Experts of a small language model.
Size: 10 layers, 43.2M parameters.
Training: a variant of Adam for the experts, 478M tokens, 7294 steps.
Below are experts of layer 4 (counted from 0) of a mixture-of-experts language model. Rows are named router (the router's row for the expert), gate (a neuron's input weights, with its number), up (a neuron's input weights, with its number), down (a neuron's output weights, with its number) and show model dimensions 0-191. Each number is 500 + 25 x the weight over its row's rms, rounded and kept within 0 to 999. Numbers have three digits each.
After each expert's rows: "gets" lists some tokens that make up at least twice as much of what it gets as of all text; "raises" lists some tokens whose logits its average output raises strongly, later layers aside. This comes from a sample of Wikipedia text that the model never trained on. Tokens count by the router's weight.

# expert 100
router:501533504524473436463521530541491489513476490491503516474548510487506519523505523499517514520506515501519517489511474504512478547503483468501515507488494480563535523515523519521522455485560480536535482474442515489471476549506481480488491503550473492492513481452487529534505541524515528516529483493525506464506500460515523506484535509510515512525518511545498455555489445508546497508535515478486442486466504552527489476479467505526488506451492491487471451524472481539501487464484454481493510470501482534521487484504488501555514502496506488472504521510496505518514484492491493491
gate0:511475458487567514552503513494478479500509478477501530506463465513510503490518527484489515507480492472559516494529525522545474518483530497528486497522494457462502521489443510493494476515498550512513544557520481542451502472529502496502485548521513570506489490529534482479508520550484561498511492469476488488480526490453484486497483502520501543535500477530528524489485505509525502499505525514511477513530516500520504533477484470505480521495513551514496517498500515452490554507502510511502521501525517519486473544475479509481500525474499492469478514544519549445499460513485487482
up0:517536485518469525471550479489520472486531470496476485504526494445474536542490519486519503504481489498487473458545519509534522517529503496432536547474502526553498507498555522485507569541509509493481535541504493465487476464479529489497505492488527495512486497524518464523472529482505504458514501480469537516505521465536532506506533490486483475498528498542486500470510470562499519539528518497476516487540480477484538525496482535481497512480509526524466485482505502493494486507479519541486502519542471524520485476525478516503529482504506546469502448498459480481486528494515521485
down0:496489450531538558496512531485497485490500503502497513461504522493503461501484520429491474477443478489506525513544502516514489505480425481519482530471517495538506497446496493505540486554496485473534455508492490487470505534478458532513502507500492504536513434507546455541458500509525474488493484455485521508490489531495551499493484530517543546507497489493479518470479492510501535481490512474507497510519498519465479477496503472491470513526492541496497465493534457494507491498527473525486457540517469469520514507526471540512463494484512492497481523518466487516498484517503537483
gets: " H", " United", "\n", " P", " number", ":"
raises: "sq", "ile", "iles"

# expert 88
router:498514515498513482478486493497502490473488508524486511523535546496513518519503544491503515482519525473472448485497511461522480491487506485485470493435487517554536512504547523524499465484521493544512459459504492516476508497509479464454477509501487471467512476511474482480531487498488517496495480518496503488486460531480504476504507528486499492534503522574503473500512468537523541550484469507506488498527508536490489448495527530501525481470502460516525492475468458494515498477463480533479509462483500508476501454515522556491522494452483555521471496446510532517557506469489449504
gate0:489461473490557521517507505556492495442516460484478456522503495510518491496491482482505487494484532482506510493498502483522470518512518498479504504525471468484509482524501519508492493485499518482499551565499550470429497452547476482499489500499486529494499482514524487487516509535503514490514493480517500475464537497453483479479520513518469551539522455487512518472461506536500534466508492523485499463539529503500496544490541470543518501490539555499477487497493487435514555507483486544511514484482528535480496521445491501488511536490513514476487506533521509462487496521464519512
up0:481466470490481516516536496510488499463521518502460486526493510466495530535504512469510470532502517503507441458539538486491504533470515488429504539483512515519502489484515538525530575500534462477476512529513504511453486437467517487484471490507528481484524515513561510524466498508510460498508518459500523501501504505519494509446493473525446502490510483513458488463501473497519503526490476530491498466511491480443531501477477482496487501509519502557481477481533474525494497501498499532527505497557501516486507463562473487485525505474507532477509480498481451497485520520498510522
down0:491466483500494569506515515497519505511478511512521507482459509471493517486470484452505521531477515501486502487520491498521450483520410502542505504461497505493491508478483469490472482499486471479535482508521521472476489485487455448518465504518515493506504506550516455543492496507569500516505482488504512483479526497528529495500477533466533502530511454497516518451512512524489485477460508495496467445506503501520530500468513464510457492517481563503501493527466458481484440473504498479543457497467504486498517527495460517533465521514496511486502523523488503505506471490447514465
gets: "\n", " under", " League", " be", " player", "'s"
raises: "ense", "hip", " her"

# expert 6
router:489507480502542512510506555526502452468511497495482542510506501447527492484509501544520512501507543499453494522498513488488468470513489501525478546448500502511529481522479516524527530503513484481504485534477501494498519504466522480482509560545487499536524472474471495496537486520510500484497492525510496501498514477472481519485532501527508570521517497527505473529511500529534479496519464487491518492550512484496510542508499539476494529446512490519508526510464460483475458510541487530500526480470492539540529479432516514481486506439515521497474504495467560502538542485507477533
gate0:503481496486554561528472470520481468505511458524466478509487482505516444468493490515498480481487491460492517509507496515510485455498520556482512494539503465476492500493503519507480478496494500525469529542515532503431512495549513491517485520522502527495514494525539498493485514514485476509525514493535483467484533507495478499464504521494478536526495464503511477436484492535517518457473536507506509487537516503506495513491533469541492480502525549481483535533459516474512577527503539507494518496473488492518481515456479503494477558503558488511473524508525486445499493513491477454
up0:482520457490459541505513477516489496504527502539481466476514495442473519506501502487528449488509483503499475474526533518521494526491494492478512516474500528528515509471541558536521575502544505461474484535516520499514468485506537473454460493523504503526552458487517486499466504516491438459498496458467522476498481476529531499522518497485483475491493542519463527446508464547509501503505518520470511493515519470461502474467502522482475505481523504542500471491529504516501466542495517513503501478496520510536504480501474486516525497499479468490525511507461484474490526533542543477
down0:539458486493530583481529479519537508470504538526513487476486515473500475485484478487502526505495498478539527475523485512467474496490449505499512500456493523548486514452523493435498494504526468511526442506536488483504471527470502465499507531521516481504515469483525455535489506516543473493515468491546530482519528545496490509460519543486545517540493495507480499471539491500491525484482509494484527490486432499512463497448500510496492464502527505500512479463520492472493461490496494487497462483485495449498482522531469527503476513524486519488470511492454515493507477513484456517
gets: "ing", " at", "'s", "/", "ts", "000"
raises: "er", ",", " s", " r", " m"

# expert 125
router:482471510491530471493470547547513506504458452516503544522509522519521518485491540550505524503509533491492454530483481461484496503522480476521484522522498477530508494498510484551519499464517505526500490470474485500511479470476475526497488529515505468502452515466511521509493512484464530527506475498501505483485509502424476468495456487515493538494578494543464427515509500508502513491544497546504492525536555492509504486490482499521515494493499491500499525522486466508547501480489508523538540477473477527509445474460523488477482512504490493509519491510485520498542476543462477533
gate0:500524490463550520544520494511458466453512464473519524547474511501495494483520510526498510476496468474512517512512524513512464497511526503483490480555529451463527501513503517513486509488500499513491525549480528530484515475519508478501492536513475550533494477481550463490499506520530522503514519527486512494457576477475472500465497500505510561549506454542502486493475473514532531530510495526487509474516530489514500517479507456549502520525513536510508533469457525478486521528488504550494500465498521516511500532470490498515500530488534501504459489539539517463481492548510509477
up0:517499478477492466481520485485510524506514492481468482516491487470494510566475509474499450521481489517497473481533506494514495543507517496459518496475498519518480526503510536489549523470528481494484518520491452523451481451495541490590470491513536498502521496528508471518489481495499483486504524462468524487505489476533494485478510486544442503502510526539493507466505454521522530524509496507486475443522482461490510508443472502496463484487516504531509495512561523504494533513510497537500509476553508507506469466538461509504520481535496503471502444511504475507513534471499541463
down0:482471480548540544502532514473512533486523511491478496478499504499470503512464515488552524495513467487517517465492511509521472513508411500494495519448518495542477515430486474504497485532521454481481485504504496437520512516516477479485462502532494510531510507502480471518496501535551476497508473493507518527495503502507531516441479485489538526532509491496485489477532513531473497458510504481516544475501481464484500544502503479509467533479529543508505491519545484489462470517483483483489467532470494481483492496562479494559463510507477534498465516473462470503494482490493490510
gets: "\n", " under", "t", "er", " of", "an"
raises: "let", "ons", "ing", "les", "on", "et"

# expert 113
router:473517476476501516535484492572473462521479524521483515521474516454525468482515512560533501534521521496496452501487519515469560480522485505509470495522507493482489482516501450470487489447486500545535463520469497483515518516473515502475516508526553491500490462536479509473525476511461466534486458497466440500547471532513527502476496473500501505498517485493479483487495450527509528516497467533508524500508521488526482501543513509487514516457525536514447545486455469496488480504514519528523521495453508515495509503467527507465507471490506486486497491523449517487499491492493498544
gate0:491476496459567513532516489524464480497507453479524498560454500484510487520507490504520494503477493499512494494528508497474471531466531504497456500542513452476498494500486525523522480518496502506490533531490531502460510478539497487507491527522492533544497484502530512501530492536482497518522511459507509484502536508466485507487504529513482540522483463536517518480455486537530553495514491501481502520525529513504486513491541471521495496514554565473478519513476516437483579524505488515500499511484527521503487514478491508511507540517506535516451553537549491460480478471489527494
up0:490512453516470500464514471487521495482519481500481501472494472488455527506500491480474465506476470474534425490547536517528496547510486528446528480488499537535523515508540515480504562514521514508490499508463485485481491456486516478492471511497538497497490512479507471501460512503485505460495484473444480474511513497558530548491522486528486519477542529526474493419504460499511496526485507516502511461521520452498521499479457469492469525499529488547483477497507472493525486523496505507528491494511490492515472467514465520479517464474518505498521469503465508484501522465487552499
down0:457460488466557515516502524518521505463517538528496522476482510461496484476468504478503514480470502497564498470517506443520465495494417512489533507461496472529492474492476464504501492520525483443507484526535495494529499509500456463510479503519506515512485484502484468511485499547534511484489480483526512496500525515507496522512507554518554526551506521489506490516536495480447509495492499503504502460468464465473475528523490460518484452526523503491474507535514495517499453464497494501508491499468505409504513514496493521487478494499505481493505486488452470519513522511480540480
gets: "\n", " the", " code", " too", " Succeeded", " response"
raises: "ctions", "ari", "ay"

# expert 242
router:491486535476563516505515514548537479514435490479481477485521477482466491529480525495527486546492468477497447535483501526479518490494482490520518483465518489491497472529507482530484528453511501493527483441480489469510491476528500461499470539497489495509497492501488506487573487509468526517478483497502470495496510493493493463443502514507490522516539530513509506485484480514485520510527488554471462508527524455520524529496491514528495470464537505502491501509467515496515457496543527537447513503495530568490455480477501514458479497494484456497497474518475515507509533504490461546
gate0:528485452479539518550506474528471487505497448458490547497489453484505472502487487504497505505481500462501513511508537527496475525487546504470530496517499466452527483489500527507510480499504530496489556520482513489444494470551497472514469536505468531523483476515530497504480506530509541523508506465526506474485531499462480495499489522511536559502497495504500465470501487529500542460502498520468489477482515508532535527516498498508434493538525554511515505508505522459490541539497504494519484466488530537482461497474504510504466553518520499492483517557536514455478483526506499506
up0:503547494501463490490527474497491499495544499508508462494532520437447508490494472483500426494493459500512427445521554510524518529498486520463522500480535525526510496491547534488516539541532472507484509534495477506487445463496533501495503487505536515500497497500530508526480525538495464493493530466441516492520510484534537503508496488504464497491506534508477507441475474526512497532492478498479508490518494475491495514479449503489487508499533530550488482506517537508535488551517531510518521526502524505506476480537467496491504504476463518489521483509472469473455514497487512515
down0:489490493495555532501500518462508479465512502497485437483463495481497506500511490462509507497514504489503507476532506477526535515471453508513516514467481500537480508483501504498492469515509509511515473507487476485471485524474474495487504525510476461528516485492505471526503497518555491546488485487507508554518500526470543492516497548485578500537511459501488497477505461488499511452505497478510500452490429479504504509548528445509466484505517530550509531541504509502529497496501453496479454509485455454493503505516450538486456535507490520481462536520445526497508478504476520489
gets: "+", " Arab", "000", "ing", "°", "am"
raises: "ing", "n", "s", "resent", "ub", " writer"

# expert 91
router:489483501484519523486467536502515465512499487525545470492463504501522502502516533478536527490519556510504484485505459481468515475471509476495490497512517501532486512512531487540413478489511487521512512478499502486505524499492507478499487524526494497482487505515470477493487501474501515492496490516513493508522454474441494471490546481533443508528581506528491492500481480561496526504532455553497507518556517517513562473503460512498485464500459452555508498524474486509486493491502504514499531493509512529471464499472525504484461501469484515517503473480495562513535477492504463529
gate0:495477477484561512538513516531482484419517448492490491535497496523521492492490490501504485471514511482488525474515491510517451505495504513508484511534515448471498496511457548520489480505517509502492542540495527506458518484550498490485496504497497513517512462512486515481509504558488530498498504482492507489482550495451478456482539521511467523513493479540521513450463492512493544487491532526481489476519503526520498523521537471492510488518487561492473526514504484432528559478511520524468494504480500530500495536482463504501521560470522495475468487537543500481473479530509518489
up0:496507483483445524482530466488497492489558507483493442505518488463463507572479488508526450552483478472514465502549544523533518537501502495435508501493504482518504476474535524513497530504535503489495503512481506508461483465491531500495488487486494510528520496497517464550495519503517485470513503453476521529480487495531522526505505497480491477497515513497487495451494494549522490540513503503450503473544484468466504452454458505520489503509547518527516482490519498494504516526509486533481508481553480499491479468521434508531524506512494517496528495484477480477527526454523532485
down0:499489477513492551504515529497553509467516489488526480490501522481484481476507469467502526472492495509499521499520508508499453470492446521524492489467485489575518519482479478475509502571518492494485459553503498462519448501471515502497468530511502482513496452493537504539505510517549474494459479503504523499487461515522501500474465539498570511550471479470517496512526493543504474494494525483467516467505464469486488481478499494542457470513510561522499479503527514487503472515515474518506477482511474483470510504530464507519482533505500514505485503500449507514499459474449489456
gets: ".", " (", "-", "/", "reen", "an"
raises: "it", "hel", "es", "or"

# expert 145
router:488557510524520477476489513507487483488474544511536509443535503487485504514476491492495511523493480522508509522483492512532510515479480490491512534491504526505533517516503513520479520506500490506537508496516486483471502499533480486474491536517507549498475475495509490543489506562489521518510499521532470523429503522469513505529561496499529556504508487486499479532460487523485490516530504480413523516494465529488543455501474501530533524456505472492520540484444488505513489488466492486528532493530486520490505438475489513543462494487516532518538499487513563486515497547500505532
gate0:514491475471534512552512486538480480475510428502482493531491486516503470502476487531514518483498510466484511484514509483484460510503532486474511499536508437465499483479489534492504485496475492520480604534501515509478497470521505509497483532538468565512520484477511492495498478545471534512517507480507473465471529511457482487490495525497506561475518483500513508465464488529507537469482543495483501479534510456510495501478524484534526477520515523512479467470494533446518563505497499552510524503518498501456501510501479490476516512482512514502455529538506520467517486516502492501
up0:469538469511471482507497488507507483511528516501488453516498478441466482543513546477502486489514482490529467484528512517492532566494523508456524548476492510493487504475527539487550543496496495494456532545488507496464469454493523517472447524487525505495530524476518492504479498516471484486505509470489525491475499497550499493502522456545426472501500515542518503455500440533509505540511487506485498462500495467473507480446497519486488497495515529538492460474538492501537509536484527509534521521524472522499456495516487489525501488499477494482535490480488455483509499503487511492
down0:495479481501527563506514519487508515473518507548509480490507553495516493496490482484488529483491505502475540481560512504531520486479441510513497509440484477544487490473497493487499477513509478462510496493492468462486466508448515472475473534506492520498495479500521489513502523507550500491475475480516486498493503490524542469515524547514530488535527470481466482439507500521533478471495469462464485458511504503494488530494505484537459474531511550503493519531477463497483440493505487518524471482476466461479482510504453529492480501539520540499477507543430530524472504506502521503
gets: " in", " of", " In", " band", " Club", " Society"
raises: "e", "by", " the"